Experts of a small language model: 5616 steps.
Below are experts of layer 2 (counted from 0) of a mixture-of-experts language model. Rows are named router (the router's row for the expert), gate (a neuron's input weights, with its number), up (a neuron's input weights, with its number) and show model dimensions 168-223. Each number is 128 + 24 x the weight over its row's rms, rounded and kept within 0 to 255. Numbers have three digits each.
After each expert's rows: "gets" lists some tokens that make up at least twice as much of what it gets as of all text. This comes from a sample of Wikipedia text that the model never trained on. Tokens count by the router's weight.

# expert 47
router:132123117124128101133147147144139134108130131161103121118114132132142082106140131133163130125139114130116127143103111136034138104113113129127186135188144115138155134092
gate0:120107165140115141123117125128139119112125131137133126106185127092112093147140118130122126130105150119145146064123133113109097126122088127135175129101131136116135096163
up0:151087145089120151151138131097133104145084146153170125102139128165149168112112124141141143148142120097161132097137053129119133149152095107155130107122148150124130085117
gate1:135170104101122112086126131123136119131142130141162163122152106113149105109092102138131152125115127123151143077116165141144104156129145101086139118159143168137137132150
up1:114150120118140111161107130161146172125153131120123119115072149139144162114140091109137162088140126105126094149061159186122124141094140174137107160088152105158119141165
gate2:120119121132154159126061102174129092127114181115113108105104102137121119144117136148094130086148146158122104098160132142123122144121104123112193128138170130117160143121
up2:093127163145155119096143144110131128161119147098116152147143127123159076162112151125125096146139173158136134126102149149121134108141128141132125149129171135114113111149
gets: " the", " The", "The", "3", " which", "6"

# expert 39
router:152124135134123195151120140135147171150101136134130136089129099155124001110147108122131123133125111126140145125130141074033101127148120128111080120128126145113109152127
gate0:162099168082132114169144131107089187170131164135081107127180139111095143162136102120156128167082122131118131106163124133099148107132109142160131136134099129125126094104
up0:129120104127144178132108099142087145152101169090119095128112142128098204115093120107120135169130111132120132120127128122116143102196111111151118137117147136137105088134
gate1:177138096129142165092119154110127171111141143143166175086156125153135112134070164127077118138097080101126122120138170129122123145109170153099111141131145155161115132102
up1:112156118126158080139128118117129128103137167192128102133165110097088138098142092144134126126134091132135083102086138130146184114127127152130123141148108122151095125136
gate2:139126121108118130108112161179097142116121153125096133134124157125106109134110117142110141134170110117116114131148137093171140107169101130125146113136153091137075138121
up2:122117073117167121117128160124151115172117110107123142200090120128175128125141124125127093083139151155154126142106143165123167099147121113122128118102171121111117103149
gets: "3", " M", " p", " I", " m", "4"

# expert 13
router:175126122148129094129142136135134137181122122146104132146112160106143080117116131122221114112139145113156147107114092194152137110118119155125133147135134132135157120134
gate0:117144198104117113139117153124126142160147088137120132139166115117123096158121097143142121117103129125127156117114143134129122113129084108135134135076138136125115090130
up0:146119156155131142111107127141097146151139138127141129129138106110113153174121087137142129156110157129090129114146115147127131153117132143138135158121146168167100116126
gate1:130131149128153127116148120123150126144124118150150160152123128115098120098087128128109161136099110150121132124114140141110154130140143122113140122193123182141143142098
up1:128131113125143134125121123151134130139087158113141103164148135116141097096128084119114151155150098113080109106111149166121134132106128159095110137144106151098108100132
gate2:153087120138094129135159123152104150148178120174120116089139133121128134141099150098154122109164085158147131130130142127118104102155087135089143156137162111109112138143
up2:113149098129125112149102165134161124126101168179113123136163111143158087125141131119108113111122104137146122103129088118152138104141146101120086136114164137108155115173
gets: "0", "1", "9", "3", "8", "5"

# expert 11
router:137120159108131091114090135129115142125115118146107128130143095098163095101152142135126163129129142161083096124176130158078117116125131177127041123114133115114152141109
gate0:160109158161166078129142101140078141134118134128127115126141122088129122095145116115135144091087136154152110132124172153115150136115094166112140140117146108132100076109
up0:146141143106145160120118141163124124157088147118159096136120108139156180121077054089094141137111109112126114093112101156125094114144100130170148103127139177135113104137
gate1:143144128100145121092104112095156104135153121117174105111149099141136087129119100110080182150071123120125093147082148146133138145155139147096114126168130134138140156093
up1:086140137133176124147119094148086140141146159115129166142118099143138191133121129110123141113118120121115101138094127160133133134099106141136090146163143091122114106130
gate2:148168139148120121151092154178118141120126180108111122125137108108122141129076114130127146073122096135144130117184149103126110123144093110111180148093162120131133156133
up2:117136125156096109090154113120078124153129126120114106142120125132178119129166125140148107125141128153133122105144102162178169099149135136082089094130183115137113115152
gets: " B", " D", " b", "s", " t", " W"

# expert 41
router:121139159115153121066142126136143122111144128104113176151102126150160151115130115149150172117112133132180131116103126099130131110115153122123108127099096106091129113150
gate9:114133112141123136097121117124129125146125195149104158134140122125161156146123143062176134133151167129143128178138128126116149128142117078149112140130096075113123128161
up9:129159144146134138110108098127147138133148160151120127139165136145098132135073137125131128127130100124110165114120126101132096152143119101152130172197137132108127082136
gate10:136114163136107107141139145152124148104105067096162100132111120153144115106122113132142135173138119118099073106124132102114146134195118106102098136114132111130098120105
up10:119131115156132151138166119190120118118146118149109146089140096095120131142100124149116144141114101124172120124131106146127094129119128159100120110165133128120145077158
gate11:128099135126118109119129114124118085106120087136133169127168113140128097139118097100118155139115109142088138138102098089142116173134097114126142134144118111126146141129
up11:097113131099167126154095099120117111113134094094134161122109106163140106095096099152129140061166138171152114144164107117105165118100082132106113119132096113127111094125
gets: " ", "ated", "ed", "ing", "at", "u"

# expert 16
router:143141129162105151093144118113138072121125132146106109106130101133117141109124130142153120139132095144132136095123121123122099143102152133131114138125133125141129113090
gate0:131104141116120126116137113135138133125113130140070085126152078109106149141109126125172148155100098157149140057145177147179152113113099153107133084069100113132119104145
up0:151142135112139178088138156075138136161150134187118127130103140144111117131105122109112153136153134134126145108116101168121119144165132086119165150116146176103129048116
gate1:134184120102153123069109110143115127172112120133149160122139117135138110120131133179091145116084138106123090113098185128107112169103115144088094119130123181180114143094
up1:118165164119141138105147154129111125133149157143119083095134130138137136092116096107125121060111081088104070144085124155168173131073130139114123134161174139139124121131
gate2:149113116145101158145090140170158165105120201107111119129175157102127125154104122134102071129150128159138136101155133139116091159135124110113116077139154107153107133083
up2:126098143102135124111105166115122095120155134101088120114111105142148129071152125114100092150131107134153121102129135114100179135138133127116124135129140120151129132144
gets: "r", " R", "it", " Dr", " not", " Br"

# expert 23
router:132140123111131092112129118131129084146123149149143141117111173105152097091137145123153145129154135140125113104109135134081149107133146120123179100100075134125120139129
gate0:116106158068153111161137095138117110148148149148123143139150108136113145187123119128143140146102166096112146116132149150130158086167156152132103116099138112108137132103
up0:107154133161129155138140121101106145115111180139135164070126150134186148121135129108140146147144155125125135138163108155089148148145109128148153119110150151113131099106
gate1:133163122109168142103108138137123134116104129127165116112165120151128122110079136175085127103111123125124145117117182151113139145143143147088140119138146185170164091123
up1:149137152121136135170140138129109110130151152133180150140147138119146120085156084134118149117135102124107114138101106133128174167100166169136143158149156159149091127117
gate2:141133159107105140109112170171146118145118179143137132122141153081119129098103104117135116109149124157128119121169136125125095171138111118116153108088144089140123154139
up2:109131125122126119144115133119138135107163177148132112145093066160140164116114096092112091159119106142113145126140071140120147101129166124130113136144186179091150131151
gets: "0", "1", "2", "9", " the", "ed"

# expert 40
router:105118124120101095122101131157136157124085142118124108087079108115128083126151109135179116128138128081201128090125161080120144139144126130121115105091113128125128161139
gate0:124125131146161094091126107105115147147106140121098074117169131091099108113117080120127151118061109143135153106117137144113127151133080098120110122087106123095103108113
up0:148121118096117154118133129093111152128126148160176119136097096111114145136109114151143153148105136171098121122116115124100140114117110120149133134127114128130093090135
gate1:134122127145152114115102143133110146112133141102169168136134087141155107123111136160104146111120147138150131108114190142117122145159125168110133112156160150169156123117
up1:148139110169161129110103081125114115149120148152104121137148087154135143087108080144143162144131109123085075143095121196122155135139105157147112129130148118138112141135
gate2:132142116140128138129077123150089128130111189168114111117122152123142123109106125094123103096138110171170139102168134123131098116127133173125175108135165120131101150112
up2:125108150107099100099144155106127134121121158116116116143099122123152119072126142143152089065167118137135113098109109161128160123121094115086099150105139129123135113146
gets: "-", "p", "ial", "M", "3", "pt"

# expert 6
router:135170130145128135099156120124139135146131160105134121119133128136105132161122127128046137109096103117116126127105154098161150125150098151131096150102166132119153136151
gate0:148098127124154114149138114163148105140142112165124133129170128125125112123118097076120112150098109154123124082130166138133137101097123140144141090082135111127131063143
up0:137120117154148154130101110135113111136129140146196133123134120111099177106140127099144114109140128153140132109144105134091143150137104115114155129094138132117122096133
gate1:128171112083142117109122137105153126122159104167162113098122121153129156132101107150110153107113145139130091124103160134117149133128129154131129106115179128157141135098
up1:127133117156137157120152092156131138127180180104107157137114126132100138101167128122141135117131130125078117120082137180136150165096124155143110154152164123121126152102
gate2:153122126116108118103101126158143097104122146137106112096141128102099132134127145108101130095163114140125103143128142124127093100164152140110141094139205111124128120122
up2:080119113157144125140125144143111159128143132120125116123125069137166142141120152115090091133132104125137140133136118120125169102101123131104123140135179127103150141165
gets: " |", "\n", "8", " that", "7", "et"

# expert 5
router:145122135144091139114136106146115159129108070137152168123136123148080096107123129137174090132119148100123125112125141102144140150120128105140092131131117150148090147127
gate9:136114148145170126151132108126123113150108113143124129147159106134107136128093173123157116114126119119150097165101135133158177130146138150126080157107093139146120153123
up9:080151174148141152172151121098153157090182109109068115121164138171148152107148127126179095157133100109153141147123147114131138096137163119115129107174112123128121105168
gate10:138111119118122115122112114157078151118132114129141097125111105129109119158088128145168149187103120125119126099104157112105157134130086105143088138137154128092109104123
up10:139110132167135167140150131165082137122079099146145148125175142104159123141123121088136078139113111139162079130122125132156132146137148157110125161121090123148127105111
gate11:094094119147103106125119103141096144137117089160106138110171117123158134101111137096108091124108120137134135141096114083126089096106087126089110105133148129106116124100
up11:113089140117141117127097082153088128116128128106131129175110135132148088124113153098149125117129100162156102131125139102095111134131078121110085137129151117111127115125
gets: "en", "al", "0", "9", " M", "8"

# expert 75
router:129123116137132053156153115127138136151113149119103138142135146111116082104142128136154126144112120159127137155212101099052137114117124127143048144155162129134138146158
gate0:134113164116164131145150117118090150171098133130118125120168124076126129136106095116110149125078126119148115107133135122138146101124109111127129120084128108103101111123
up0:134112139082124159158135140107117127130114133106152114136129113127137137107073101116145114135152129119147144107110097151109149123175143096131090104093113169129161075107
gate1:154141127120146136062105147117145153119168142148129158120101122105121149094079111149094137143086128134138125090129128163102150154116139143117166113167133150151128133103
up1:147171121140158136102138125133108107147117138113115093119149116148152136126162075141145178100143051131093107132097126177103122127110135164140097119166153147102129122139
gate2:152127119138097145109095164186124110146134163139128137134129098080122125137093151126095133109165162175152136118187158092143173128114115152111185121129132115134102140140
up2:160113116124127063132143165144082136153119158160147127156129092132164113102128158141131104161127120135142146115144136129163161084117116121110095169118141138139128146148
gets: "ing", " ", "ed", " un", " made", " fl"

# expert 55
router:119114162107137178077139119133127127099111088088121121148093120128150151117127078148175137142152125118126150138146134127085131128092116111149148141126131132146128097120
gate9:117106125105124134079131122113103105140062096136078173105156103093122159127118124098142128113148148127112107146177110112140132103142106075144096100141102092137109128131
up9:083174118128115181178151119135141146143157130129109138106145108134144128159106111179112100138154096141129131160156136099140158158131098138133125163165149124127134100143
gate10:115112142110117131132127144120136107132142072119148118118110088114105124141100091166130129148113164175135123106160169165146155146142124149161095146141147129129127112079
up10:160109118161145133142125105154100113107097095113113131106134122113126117096135100146130150112133118124144129140132096164131142130124118128073079082128098138112102101130
gate11:090097144121133141115110113153110113136109114134132149118133115090139107104102144144133130079087081180116102108098114123112097159102156120118116116126091129128076116115
up11:129070204083155137135137072147125119105137094112117121128136128117128131131105184117117121109137115173147119130159166103109124129123122145137096128132102125160121110177
gets: " ", ":", "ast", "art", " year", "th"

# expert 49
router:143135130160119074097127142097111146149137127126132114108147149136127151146142156105172140144143128140205120151132110055057091125151129117125211090139119137098132122102
gate0:139102184106158101109099140103093125150093121095128110160147123104109142152098168144138119148099129124124140089150112135154122169157085169138146116078173104093092105140
up0:108159177099114149108110101125091127128109108120148124142133114133146174107089088097127124133125124104126137127153082101143140135122144104111129118115104150097120112120
gate1:128155087133118101109053127105122168151140126131155091132147118147149131136115122160098184112119129116170151096113162143167122161144157114107158105145123150119126162109
up1:099116157146159091095144119156122156131118118152148081126142122127116147101156102090096172155116098132114107173104159144089148146091133118110140161112114119135125128121
gate2:175111124142081142126128152175124114119122208119111112114109145115115125146111131115095148112142108164107067122144155078124113102135095136135136161136138119121081127126
up2:155123097159123149090138131126134158128136101142145149154116099124164136146138142154102107124169100141156117102081100153137169144128115112104106144150118147104106109120
gets: " |", "\n", " at", ";", " (", ":"

# expert 7
router:130101106126120154045103130115133084157140104134110164130117107129110100116125134135163116117128130133180140152120110185097124150109127133114119145122099115106132101113
gate0:127056146123164117124110107153066116172160131138126125116153093108091122120142097135145112139118129125154108115147126118107138111120122134133099139100126105105135089102
up0:090143143136142126131094136123112134179101148105165147143125137168143138127130110116175143132125173107139084158124076147118119164179120086137143150123109127143111080131
gate1:107158145145156113117114152116147114121119114150137156125097107108110137118109116194082146171095118135146169129155186150106132180148142143141128081128179117150149160113
up1:125155124132141130105121087129093132093139175119137090119136115142135134091099094142105155088174081119100103131115162191113148123127123133162150164155156118094116149161
gate2:134057116118123134101118152189102144151157128131117149090150130105095112125100128120129081155155145146124102084111173138109103115154123132078161115110148106123125129115
up2:102119149091131116142122115135121102128140125121150157151117124150152116140133127132110100087132127146129096135113095132142172129105153156092134138124128143120107130129
gets: "-", "y", "it", "et", "–", "ity"